{"experts_per_token": 6, "d_expert": 64, "hidden_act": "squared_relu", "router_score": "softmax", "normalize_top_k": true, "routed_scale": 1.0, "balance_bias": false, "router_bias": true, "init_std_router": 0.0162, "optimizer": "soap_variant", "learning_rate": 0.00413, "beta1": 0.95, "max_steps": 5726}
Below are experts of layer 3 (counted from 0) of a mixture-of-experts language model. Rows are named up (a neuron's input weights, with its number), down (a neuron's output weights, with its number) and show model dimensions 0-191. Each number is 500 + 40 x the weight over its row's rms, rounded and kept within 0 to 999. Numbers have three digits each.
Before each expert's rows: "comes after" lists some tokens at least twice as common just before its tokens as in all text. This comes from a sample of Wikipedia text that the model never trained on. Tokens count by the router's weight.

# expert 3
comes after: " was", " is", " were", " are", " not", " be"
up0:539527471560464495499517515502491485475537512544484541474584491472526443488478535396496489517483456517534564540521536461549491462461512466423523576489511507536474407461458508547467508524478439535480549501476509517516482495507554497467521492486527483542456420476496480457502474453508542490495499513516513540580452535631447467437529481407511449517493483526520497490475489585483529447499442436499466412507518546523529560501527429536503420514539502452523474558423467539435486429571581449460480508462539505537483468498494459523569514531468489463511575505391534505448506457489511496
down0:537486457456552458484493521546528499448545461475485579550481544455503459442486489475437464518548529479490503490486535497526530538511496550571513559424467479551449416541500469476423526479424503467442480539565532488533533496502531485464570435425424486515476545503560519473552456509539500517486464523583501493505477499570530555552499481545564601507624526509512537581488501518520455537517492452509555524515532480576484485543431590472462495503532474519514511530493499463534552485509571497530502501467449495500509415499571461432543476559561462477481515514511493522565482454469496519
up1:479527549546498460509473473422488479502550453422594516473535512551504500478501477504543566451463509448479515572453612537534491540485544546469476480540477478545509456470540491528492489509524584579566493502483569491514499468514439443500510561500507464487556416437546434499561452389530419490476502499559518484505498501533490492513513586455521480391424484556519527468535491527441528527476523482536517545508501569509541523485537535459472520463511507517516541388512499536488533481439511484520570470447522495489495478545514477433519457528504460472607504507525492522472472443506478517
down1:422527492466511468477446531513475434422518430619522452516471540575396522474518509528487541501437535461531539529551509468519456581515482516388487492508479468540531492454501528529495567490517512562518490458529479510539461478486481393497427515481452513441463469474485514476516514561439537462520447471459429499435454575490576450559533467466550488480503476458535495479440518493492541472476565523536497558551510509525492565498511449582533555467505527450503485485569521538594480490474491468450502483443563515504501497479475484530518515505501507454576506521448539519541486538527549507
up2:498488490473523525535495524486495494500487493488504521450520486480564481469522534573472520490554510562582580429477543499428480494497486438473501476540494604453415434518517596544471507446484539431558401464492447489524523513495535521531523500566509520486483562490521466537548484427500447562487539531520418513462483516410519552560496427464474502517553542509465456446441481435489511527540495505539502535479399493550451452441513500469516520539461482480477506530547505467484497548509512528531497459502491494451450483468582403480437526525502503514505492566591504422474542494486523553
down2:493476475497477541506540527479522460505429467547486448451473471409555503510480489518534468521565515522523488497525574491543508465540430462514443496476467470523555501597530477514443499532527490498504511474544484503465449539534555510515511472472488489511471562474449443414561525440456438512475532497450487465603502532429445499493534561527463512597467520490481498535460523535477469452527490485444527486471500475502509444512437514558499490520534404483491556379500549471487441476491471579480541534558470464449388483496512548483431537485456552477441533483498529536498454573448458458
up3:496515488544445505547530527513444466478495455563444459474512475520502557576486428461476483499566409524464488457503497419521520510446540418548454557524520447515528514489550476546466461475487561514540510489421520524511550481494506471501470523527564587484473469477467527538462579498428506468507482447477499492521547532574526480488546506504543502508501403520490472544561441479514503554586525596514532452477516421582473526480536502504512516473460461429546537496528453460508514490508599525480469443509495512535498505573445454502486440452521477476518537519467525552551489575496501401
down3:532524468527445518495485507522519446476504482465481536529483583542536530511544543601445482415548446483514503507535509463491514556457481465539516458520496490497499489480510451547613531424506534493504574604489450533466579508549452523487528496482486474506476474539540513465452490520569507540440557521414546514465520520489548478517443492526436487471550477543484498498479529521475513478519525525389581481522484483560520555515514554459506535551507539495495517507462527524443528446461510450579538507434456488456548482469585512480544530532466483565456467461472508509503481605606540525

# expert 45
comes after: "20", "19", ",", " as", " is", " was"
up0:498535510526455562501522469469506508561516512479513541497548498460502490486481477428457507506496539458498413525535525498489424529471465457515502484517447507570494507464497462633446523524475485518428513504515520491434513545555503492531461565464485567507440547543524514478500424509462530532532422458560568536524526574572500451483509498458534453473577541437482474512459452500550449482467488495539481465561484512596519537542598483505459515528534550489505507508433490431498478459461448466502494516483505478539534464485446521456552511443457514469554487479519487593468518526489648533
down0:512501517612528503563467533538547531478515478482448496463509454499528500520519430484481431522513498552520480547486519565504542532473434508491526531491470417463423587426478417482533486445515523463574479485429506516542486542512496431563516533483513470521454492502496484472525502498499501493479477456494483474426550528471524475453526525450452446551463500558479486559507458444516463494537512575485500532468501577500497411402534518455503426432491522449458571526518492481503560499502538566480501494410457487500473561479499496500531498439520597491523469566514489568610451525520485531
up1:547513486508493519529521487491492498527520469544536535562541504501434566578506530569480493508512545486473523494521457512481528518564447441496571433476570537483500479494511501487518469391476577503580512467465479468563496599441506450525486536477486448488544525456556549582549503490457495556465501493515519489487414536490573578520488467450497481555460480463453516469466492541522468540530489466549464432483410502504497462516532541473541416548398514542518523533461511504411468487541451533553520506429470496522464456548544506490548520429448447490507520565475477473437540456505466490
down1:481427497518451482540483514504522515517521501470482460550539513477503502501490562538502547436464526493500459482515506511469428482488405504504470502524454583544538477450479566529568422462562524518508492443462438472496427550518447597469477453499513592529500566477507500478561462479456534523523486505441462489477445523470520478510480483515446400512507488459424566454539519572491558527491536488534497516551486534516539501507453526431509483479513519539500495460577533468465564347501466531442523502488399546487493516468471460490514564525525500513484510570508537493521465490590534442
up2:475511497526559471537560512467469485495462506560537617490552557508497467531525524490544496554434573509541479452514478445493523558577506455476483524486569543499475499472549498451482496473606498515548507456484501482522452512487544493522512451598504428497482551501489514526540556460506489500432526505528500519420506479568449443549443488460508501513491519485456473462463481519518438513502528505536432481503561486466538513514500456497449544400519566452509462473380468495568519492549484463510395451468479546532522543505428480460465550516567526445556494501494552536436505525532569475
down2:452475469476563467499502483472495558497469458502538524471495550570477405537584497514534415536434513518469494435495509428507529464436515510508535567510570534537492453539480521515495392429494488529481445432489421480552506455586460503453531509542538486515507429515499502565501472569522469480535495531558490525441535525560450398497610446529477565519522517487454482536496445467536514518489500501519548457462519478527522517564485478525562583512512553492476521504468508552508522512457564531463467484486513532444501422536455520507479534491486455581491450497472531453485505533449556467
up3:537537540509468559398476525534518448476482530526509487500547525522490464532484471572451542458529535494583499429452453494454492532501443501474537587480545555499540493417481445493454467507464551525480558505455474482442446484561530467542518447504472562513511452504465473500481523480491456560486532558504532499510428509531507558523481474492563510450565492435513525445526456546543457530445477508484576450542491474525567487549473541520510539522486433521529481487490435571512548476431418533521459491459494374584520443526486479529534492508507477442535518460566473505458449579483526486
down3:491502519488620520508514544496531422486536519519513541517498566488484519463474549520456539489434527486474530553447551474515514523493518536475519478562566515553460522514515503450466578476563560478504490529493510471459520518478481576502586529435486553528542466501557516535553491400426557624491538461498472581515490453493476511551504461439535535527524544525508554478549508504487548540511517539441507512510441536439487545571536485451458507458518512525549512459520455473471526537546456512500483489418479537485511455490587502465481602439493448484502463450527403547509480508526554521

# expert 28
comes after: " ", " |", " (", "–", ":", ";"
up0:554503536535431594470447454490457487488528553594468516513548467488588425517493513455485529572476505490423490472501523530535451529432498517459481492532522527524534512434494538494515551462462485466472525593434483479457576566507504533467501526498492499496480445485501487503446497452446451520462493485531460495488525466516520552499455519382520492435525520442529438450581561471521497508493477537505582543535561537512519432518502533504451438543515528482559507558528489519471476475498449556383526521523587424483499536526513469480488483471538494468514481506530583528485528571510564516
down0:498469507544489570528462424500563483532534491431496545521412530504489432562634502491482548523471455478540443519500488510460475502515533490494495494577487505504518527508545548496588540501535547467539525457456455519495437510429533533514565545442435477464524512495507508461471451528470467434554494485507490537496526470486496506531445498505527493525557458439490489506534550454448525485515507502546514455498494536520465458503521553569548484509495532494490463454531540568476607432512500435480520482506497493495563450501530481475572507597496513424630477491501516482521469531420613516
up1:469518567563518440556459464492473541548431391547579537512475522491479524554515431509553504533552480480510490524467572502488471444496494514481449493487480515458487504527505533481501450494492458549536533445577528441521550560611487497540500508464524566469504522522503471458511438537480594553440472514523531558485458526466457543479522464530501432476462453530510514546515512516592422494523466539491490444496514466522473553534461500532572526418484453550593464556495484565412485517521516602511515510504500499412498539574488487511471478509512478475474522509491530531461572475482525530
down1:541550557465510473444527505451552563573473486475468515544525456449471496465541509405486461558503531532530459432529503532445480522440517531543496476443464455502503511526484518501513375506546517466464521580437511512576527564500552504594523523508492455552534477494511533491420453464474493417522539429503488461462593460519519462507501549479550491492476503443487535510502597507505536462556571538478500470567456484541560539432492483491554541487520545511485543456491493540473483462491515507542489459491532441413463434574498503496489507479442475475456433489493466453518426500498468529
up2:505530446471480523462534543584470483470426495504452451436488515490541518454533596563465460527493545506595520500531449475468478523524505495451509461552543489431492517527501495428504543447408457500615441500526485530483529535450444492478530573514519536571491509543455497483534546534432489520504501484504537542475550531419458478484491496453473522477524523443445492505439464571550523467540507428543500515477493514470467509531508378460526474517471442490489498478495445416483427540490493438514471442457505436543541491419465524532530509461568491486593492498523529480502501517483535463
down2:471479476520464480518521565446489541508484456523496468510518467457406548537466545507464407533521550528527560479509532495486417443461536478491478499459563518482529505396439507443611524465457501538427523522524557493526511488529502537423456587544489482575501496499572487426544470601469535500553514435458506486524579533533486556489497496479474569527531502459418428463462495519467439489510497497522424479462457424538484480494458449499502452442495520468469485542557452447491453509503465526471507461450483537486474495497427535484530527470498490508493493533543579515451518486508522566
up3:554520490519512554492468420464504512503437424558543537515540440517522496427477483503494467519455477538512449517388483452557477473480436505494436450482437513530504529473460493486449440563439480445502517508459425561488573556529566453515560436510464538557484447511556478450490515477417502471456515567538503514438498473538545402466521496485445499558450439523511512488424514532580527463461509490551473524519504444522509459537447536506504541480590463552594476457521510489480497493492530448492462462447523563464477483499466482496483465491474552468505483494474524521528474565513509579
down3:473460504430511419509546516515529542513490511490503567506510496507529538416576444511463576565474491529503538447487491474441503486425423468531488593442427422462441467505499542532475504502452531519490529517483495454529508447535518486492461486541469522593493483513552467426476491370495405415512553525473506518485438529477467452519511506580478540519512512494498470558483371552446481513529431466528575461541451502448443508575480538515494535435517469520532498485520472501478503458506478461447471517475484497519459461542477460500498526493481464502508468504473456505497454578538505467

# expert 60
comes after: " ", " |", " (", "|", " in", ":"
up0:462483453501514487488499483481583499470493440497481568431498510457509475458485541586414433596455457444484446447501546577483423511465489454438511434525579485552510488527504489454531478506491464449502468508507469525471474560424560491493462555470491461516515492511483443551528448504536542546509500483480529532488448495441498502505450518460454540469467484492537445531464504510505474504533458540523450515424473546460481436509427549437545500510488505482504482585527528454472564575556511496444454517517561532513552551555408492526472428541552552464522526497457520465418518433526497511
down0:518515461487529510515516518442497483502432550470572449473448479467523509572464450484565505473491477500501510516492551481504437474504498498463487520455537504507424550480464508444548500520507454472483548541441463490419393499578462451546472511499447457492497504451538520436453512499499521489535484587408536533506501532547562563449519450435520450519468531454492568495484543496449481526498513512555496505554436488502474559571509465497487459509508531418494434541440419518470468533475564554532521480487473503477528541578549546549429468527457571519510577419483556511457530547441527507
up1:483506448525554486553507479498565515495491475520485492472530447484518506518570480478493515496573492440545461465454511520523481515424505485429457490495528542601554502408479476574513587544507523533483540517449523503509590512491613509504567441519410471475505504457458535435540471429517540564521443487464533530551596528506572531438506570461538511494516493531554537449494497509471501476565475482517497536468534419577484505484473478516542480474534477507492484502541520457496486489486527533493412535513503477487437496530488495454573459533541466479523385505540519515421507545525444462
down1:525494567552419542463434511472520500461524498449494504506499500460589458497519558476496420499476513546493514520555521476390531455476460518431438461483471623472540517462515558509505525468510447554515540506548480472538472462402467534612469512463486462482500511506479554487549459466493553561530537521538510500484486534532469522469523503526482416455488530433487510494464609526525445514451509447446488500505460578505505606622506502484465513496489544471497468487538483512495497523517540449498473510442467507539451532530552534499517529500491520556487486490411423538529527494524469504
up2:514572547555403566584475502492432515463504486562448532470554494513462438528510503478554454548479548487579506514449526487535567541475462488501489466524470529569489543489516502448436558527581439503501508473500447513520427478510487456555477503538458543520497439479597489475517426471445474526512553482502530542478489512465514423477480493439486484618552477447545464461530486566529547499497489508548493509456510489518453434533566524529489507502451456497487480542557446408469472482482559547487499507477543541473501512462506508504540413479437525431512574539546455486454495512470528473
down2:504519538570483519541464480485494471525450490531555444454535535517547455459488507523550505532508471488503467530520525487528578461456458584522474429491530527544512517525472479516496553488497539513502500451507492515551463486484512506454515430537502455510538492584501433476506486487447508451494535514517519482497507494477596546494544483543489535462516463602433446461535545446447556519505569489468500540505425546566539524485518545514441574522432428542577533501447491541574444464545539495561416590447479494534463505536527463496556560496512549519406456512414553459518484573485514506
up3:482503506532383521440472498547496512460540474534567557536494462481515432480496511448463481500506452510467498551545478467559510539547458405466438448533486514481525517568491521510451507437486498475551427451494535437463548567513554524507573482514515488416512494542490456526540514432474503444478435499491465480509476431536541481476536538471492481494461504457484460449468484588499498437479454589583535527520522439559460512433539555461485488496531440537550470487538434548420440422567460438526485483474551471492483520542475453441479448444515518493463495542445492491480498480522488507
down3:533463467442528479446485532474480523551432446447522487549392451495517396533487477463519552479520497577581483626479451473504458577511534461523441500534529503426494447544437466466510478469431522506493488506538522543458520544497518471426551465502496479474466489500471502484386501523479529499454435460426449515431486503541490511502504543394494430494498478548552489493511434422542524503469470491533448507560456528497519459488505523543485542478511494531516543510489558537454485500509491489555472502502483536498487504554515434536465379456524510557482464500479519494572479520515497461

# expert 42
comes after: ".", ",", " that", "20", " it", " which"
up0:475512561481523530554499526482475522499463527526521510479527494579576520560441543452539506548455495514483521492564477520528476480567422495467589543537468550535475490463562466468545574457530412480530517533484549538577523527600556471456538538471485471455477505464508529496525535548427500486501470429494520536442493515438479508587518541525433578504554536465586496525534455526546528556483494569536489503569497477486467440521548479545494481469535516516465501516547401597510478454505470510481487497466526497474496527490479458489563532528460472488489584411530537565529495526499457508
down0:508508542494489502531500493461504478530505441465482501504579567568513509446575492431528408508458486537475489474475471475528555408489569443450475529501425431446500534431539453501524498491408487451514509507510568460419558516431500479501461506510493522447499435562514465455502519494528524538479598520500500463453568425504458562503474509533489491475409441553501474485481462475425490477583486540498480526471451475448466481525451472473502488467507468496485500536436479405454499465508489553614461474514437469484475507472506491473475527499493517503505484480453434514441481481406546510
up1:519516472520472525516466485511473532521503481477457507434489477491523458483544451416494487505576563516383524535425493505579493510469495514463482443513457496489541526466474566467549476539509484515509568501486455538584439516415541489483468455554510514561473487522490470514504514474424459421454439471529516469447546524446464507479519499476491547499491598481516464530344460514431503453504543446499447519471480529490479535546503536490438508491511423529507477460509425471555528502491440506529466517428442474513545482515449523504545479543497453479541470458482558469461499534417412523
down1:509500461533461500487507520528506481494567498496583493527530514532506460479545572507576509527538526565471536473457507493535482467418527505434453537462413568403443530503536478484547543484489480545523529447476531534533498460447503489491529467492472466452459612456503495454522449582507444558479522430538490440437501447482523417457475480497553518542433429525523518448488472427471528503445511556493462489503505470518559455555458500576474514512519455497549511562385523534535544512476570528545475519460509498521504424516529509490458500473553472449437449457484465513504456549540526502
up2:542505518472491484408485434486482490551513444541531559444518554494499557534557615492583515531537470502476478453524502486512489505524502511510586534546508450472474467401426424474502554514511456438496524403470530519534478479473500483482560532486575474435529520567524473472490515460513487604528591517468445554508488540494473549555581508490542534520484474487441565483528493528492536511429491562528468443478473454455503441457486482413519521496438498515471471585491546545478456527533511537483525480571491483521445501546482516452529475504542449455525556507466534479508548471536495503
down2:505489498546495510553492530477534424513513511484512487443504461513461469462468517546468481603508490439529495572463471455523501505564479501456538523495481463527575528446475494475525453519446438475371437432511540526552514541450474525497533586550467533558482495508531478521461519537516513464416477442497487505507465557495545461542455512514562529590533497523494502502438516507517536454566500490552500482509546503573499548456528474517459504513490511448442507530532457514597482561559454560486428415492564446515544573539546579540505529510531523470502458492463479483492502426500556570
up3:527514512552500449449489458507469528641437506490527470530510467500581498449525486528414550552490507516551552551481494521529587454498510466493502539547564494489433486531418497525526449466486526509539454513478498478442574489485428464508475490450511522496486405549485419572571539427450469505516451521589554511475489481525511502463489532398438459469512515468432445418440427454543525467523505489479540489501505497490495598489487519522482483525477449500536515466505475399487539552493518448417476496464543534493475502490493542501516457505537488471484520476516493443474558516498482477
down3:559546572540417457561419508519454561565491511524458459516483478425523484535504530471427539491429526489405500464425420453501535415577475515525515491542504484507515511547559481473461579474461539518460491542453564535480537530495495536519485543564453619452474438481508438456548528524557456458480493471495527485493465506465456513513469472459544490474452513546579480517548467467513474526507515531530529462543495522461437549514457514532545403453456456526570501490561501485514515531538522506509523488551501514507522547491512491514430568515502507555495471474494425490487547504446504445

# expert 2
comes after: " ", " |", ";", "|", " (", ":"
up0:572510522564431498449564548540456551535437535447535379504488569492536509454565456468518513536470462492458540520486529503595441531463508531547463497443462485517536500454463546497509516499487575480515475535518522432529465533477483498484516433504515518454518464449482561535559464489526437494519450518575498506501573575409441466521503512538499517482519517462531445412492497428535528466516510546481587530433526426465475542531536502482591534571475527502465469558507523478484459440522470559492515544507524456526474470494466459526460549491572482494502472478486516524494559524424473483
down0:510506591553504513477521501520518535496537496472456460456487550489560495491501469579551533419482519492426518523439498552567536462461434461446535515427463556432547533438583484565473566469563524582542498514536567475439535480473535543496516515503503492526556522525472548488460440515506416480525457481507505461564512522454502430536503480524476587494559527542468596448461553519496514446489538494492545446494474527475520531480448451501565491530491518498515469503506448542451518490529611501529527476561495385554501493491490514463495503416520496503491504526478524497466472446540459460
up1:501546510498460519544490495475521443506519513503504503476503468522483451440550475478544485484491551511604535562457545504540433624459467526489443457449534489526554494564483441575479491606465534473457524605513559471462526568542465480511614518512590525511503440457518503499457510481483442454551437449515522470535513430499494464403489483469529513588457544524469453498504547492472516524503455444494471493508516483500515533476509483501483483580477456487551500536448528528487479482449524475460477511513548450474482458551468521514462518547388520450460483519507554573524494483544475484
down1:546517516542516509481443482486549564476471536487503443513450534617412443547500534513568539518452459455558481550503584565500445516443458440555525424508513482495550558512519509460539482496495481422431501466509466435493481503549543463543476487518460532515497529510496494478509504563443525493593491493523457483537553516567498514442489515497446536554538475567511450488449519468504547485472444473506462509438500504484536518521524534452462480470515441498452523510509534546490495592625439492453537490539547528519442548497491521544477435483489518497482477566541469588518514440505564545
up2:472518528577478577533523523561525520494463455501540486510470407566485514562480492498534582466512569513540544438527516468458441546512500448544565466488499462441479481489535590500453511546540496524549470560527432454444531554554499510509491554482478569469506494482513502549435495525515533567524455484518510595498495407560441524412551513500517554548501417506502516540529495461518513558500439467476494510530439460469560487566488514501530431472449507478480477528558434479471468515456542467569501475572521486457470460471469465466542505556469491495572550514540546530517528460502503558
down2:541358513472543515472576522535580475468465569529441485519474491527535471494499550511476515460532529503545500529506434518428512548496466504494536530433517497488497448581502513501492474503566569544519448550518441552472508512483502539508467494424482538505487508459557461546484563559488551492451479425533531540513478462497486523474554488482553541452487448532510511522494517516524581516613534523478565556585521455486484532571448489453469432488479489489449492468553455551496553560479549500584493557524477513453442509539486451474458464464495498526469467551531508570459499452550507431
up3:422510526567445520551505452503460446540498513511537543499549509466526537562472516531548461537451548543480497491490518552505504526513460442537526534484521524505464440528505474464401582451494450482583463509465523483447470536445492531538484595583510442452460578467533518545534484475437537525512486506516530505511586583390521552471449517478551514443431447515518472496499526515571388485469482495471522508459535422511459495484514509449565501501509499455452488459577541528456526547519475542557477518512484447489505498542530517577467515496551543494524504531543520487450465559506489449
down3:453478499453466445490532489535503486431476532482544485520474456428473515518611510512513545474463429542450463488495405549540496519516466500501505477553488528508447462497535565485496444530528390555527470488557544482472506558550572528525479473521468510464509500502514478524608520490449401574597579501515501446485489440435527514527524469498545459510526454493470550489471450540556516568512491515512458458559457514499591544472494526481486461567507493535538469427568509533492475583503501522477520545492559469517454538506444472468475546502476533486484510510505519455467613536530520500

# expert 58
comes after: " |", " (", " \"", "-", ":", " G"
up0:522539513528503533516521453442521501485441522535538489443508488476489491518518470508481469466527536512512572528503490466513470471480476463446510541466451466517547494483510432470464432547393476547581533485467462499560514526565532496484580486491583531451501477472586472609516477431512535522557577432432542529474561434555445511489587469534468547519562537489477561509550498500517510488491436425508473524503408454494471460466478481518474521490489597543533472503542395500490515520496534450443531479492430508440446430515477549465506510509494488466480519488459541536461481513438540484
down0:560501528465531488504478557567537478525492481510493510515525410553517500508530465487570473507560429510500461507497487441525502497546498532492435465460445499492479514526479482581468470549586558452497501521486479475579497483475526563546501516475516531489472546470530492518478526471460526476421517539481536474553553538550468514513491489501550468416490435465434456519594374537570479572532519529453522518493476522558453538512486463459507472581472475548492525464469405604520526506538480436501603508486503543531484529502458466502461526498516488509523552546476577542573409497486523500
up1:502518542490484534489496476503483449537517528526479498517516524463529489453555566457521464514564467515527506506506549499522495468506434472490431483449545479570490477516557524565463547557405470508535502479517505525417483480519532452496456507494548478484505590447501495573439510462463537452412515471520555540523479476591486501403613502485548474542493495426503541550500460518492495527503583552447515489513493544544476447480496500518483522475544483599545559571509467458471514484505515370412502489408499494430466512534467484500531499526518463503467516554568466469497568475532515456
down1:502509465505509494552437458477525476504498544539520486528486458469509527519474448503481534465587461557522451503487439543551535487494546484522492536491495543548474531466557477503513514459469462511424486543491475477482514568501501522515531506530581507566570490438425499499542496439551506451465541499537513440570468548516543556474500505544591506526476556493458548501541391512406567502437543512536483514488517476566444520456450532487528400531495561476547500546535497458458549470501558500541546452442483455483470544488491595449443522485463598507524526537503511438423537523501563513
up2:496534544550473515480494536465442446503451509549508535518515552498513531568477457535513524466513487494490523510510511555551507566530549510496500525523526530499481529520465542495530513469542479499508386582494505507479476505594475513538498523468491473496469519546512515495576598604442565485516515504450522514504541491430435597565498530512468536471500407532489521478516476535534467492523432460516532484515437512499460505527540467518508457529502540531501500494393513515475407558546545488443430546512489487386459506512617475526474502433568464534463504485568451476459415500502479534
down2:569467452537496544461505517452502487534515540470475471496566532496459439491472460571558536489523496548483495488544438526502507529463541481586482474556557546478526461516491420483557472542520514461511472549469478450501501476459437544490457561464421426518476479498475464532571569546536520571489481450504536489437496453445480507518498458522488513497537487509428520486495498533515470483474487428474499455516430490507480491411494458452507551516516551549511454455443457489489474527611527469498488547528477526410460518555464537583470589503534489477465467461597424531482443583514475544
up3:525539534501472475567533415481495512458499497523555531585521500537516458474520493457549482437472554537503482489458545466490579470517491441533508509530526510466495482563498477431545487576497484470553473420441489602526620561396552487521499577489559496512488529512470526466459457481418567560510534487470490485453528549483524483486436485547530477552541495580568492521523483572528509556528524499470451518445419466482533415487491492511447488557527510514489467497520482536502426425539552502585440468460488441497486504529468507462498462511491471478514495448495481456476459544531510515
down3:505484464520542463566531491462464480510460471511480515546539483543541435488486488445437528455421484452460463478468481420426480469473505494549526512422526461458483500532523479481530533424537544512499514510549572488446450450512575485457416510536519484493458516533548576526532510496488479516543483472491506517403531486441488543487564470530525471456466504568549493502459567455560548489449447486519530456494447469507513484540459486549452577470476569470518499421508514461463536472476552528513484572583420482531492528532499498461480465457507479579448487623423527428496490482534495484

# expert 22
comes after: " (", " \"", " the", "-", ":", " and"
up0:527533522543512492509507415478495456462496457448513527549504583548489540521515451504458528541478522534514481438501502519456505500564514410517503483439470529520459501452486532501500457466556471497521442494512405583497488494458458510561537457468395497494591390529521473481581452486561480482458444532507453491486476519497517458566444491517473478515422539529490481480475441529488566502494560512550403553494543506530500509541546511506462550499486455486526482544512501474492532465495519461548470519452492507474536508545613513506571437635514469485509483450548475462482513528519420497
down0:461471484493493531489488472482575481515507504478525524539458539506447498558468524487454460581478538519487496475474500532569482462504554569532483530542536552438418487502456505508468519502592469450542466417473506573492580480436484496524487512479543509486530470570428503517477521550485468432484464468431511427431480447559468457596530563415471494448496564519462479486534546525530473522494552586503483485525525505481494449442444446469540498525525457479491515527479499565456489583565506471486495444575432461471463425529479490553526590539512497434475536532508484551469481465481509522
up1:433464563506544509524385544491484511431521378506524518496495537574466575503517519488477532505535493524485506447567467560536478574550509446508512476495534498481464541550507557446582521474542453484527386548459479483448545531500540507482496457482562457536438457520543538531503529505523478509513517467423479509489588480527497540477528477514513533490526454412557588544482489523503543515536513429473480445530485568500486430496536453564412460499440501482496492498479475460487496562546534510455465483579513512438529504479565529477461479454584528513457464489469524535521487507503504475
down1:530445417503579521401540492487358545595463572567418516546515498468470458487468552516509481447531531483516479515463521559438498554495526542504548517517498506482532456477434493497456527498511520558487471522518535492487528501402483492459502508455471492542515500480492509499487487424546462502496475548570537471500495532480507510509529497454503502424544535572430439499471464473479480506447484508472569498539497532496507481510486442537494474480463456470447547453513540507487549466533512535467499530542518539474465558441587507503457470442589649557510531539533497463537473512545481497
up2:528542515514475507467483454473461440438464492482431590511486446596573556514466496474576471485492512500479529522493546520467500433491507504423540513482472558520476477452507527505524491533435457561542461507442481497481526469553437463503383484509539480486573466555479467556437459507526486517499451480516470543546524519550568544569465518497473500553426498428523467521508515515511449550509508496481512435530462540516501528469511493431532435494515457552521476514474535514481615517549398457477541552480446517453465470489452471562454471480584489475541451463516481466523441509475552560
down2:470519497557516507492481556510491517451494496487415520498521467516496428509582546520503506415545478430439578482540531438530549422561489487529486538510541496459522508527550488479521450438491469483496495569457502461447460461554420507532451483418528493515569416520505559532561493440461492529499473480535478507490602506529594470507496452541471548489524531458540533487548531379545430490502506523495506506491497495467488551501497479385477481466445447513487447494446472416478498532539535500492514508562470442459476523515449533582526441525554511523530484562536471510510550506498492488
up3:469518475482461580469497423513486501475472526446516494509540387491469436467532462403466460496485511484555495439506539506479544519516543479428487565493495506513495480489487515502432522497545467476518491519466462579568457493480502442533534413525519532452513414532503499513497440511542453476450481519496547473547482548451477544524527527500515435487462491541529521516482466535464562475407484557557461507487547492495515504589478529554474461456534447571548524484433553432488529551574501515539489513428461572516495519559585587453507451470512458439436502440511563454472513497516483496
down3:475508517485488510554495528478551525475461509458450489526531484556594495496437481511438486507538463480457509497553447492512590512592523445452501570564497435555478527480458489482534571509495496521511505540524497472473561504580486495535542479470539453424559493473507459466531527476583447440445518497463495455480486469576506560526500477504519487504462493459473500601443492440453529488474552408492526482452496527590535518462435511592514491530529503536487594516555463458564474520528506559497511436520584521490541593533555491538430537495455503498548540497518514524516516509510515436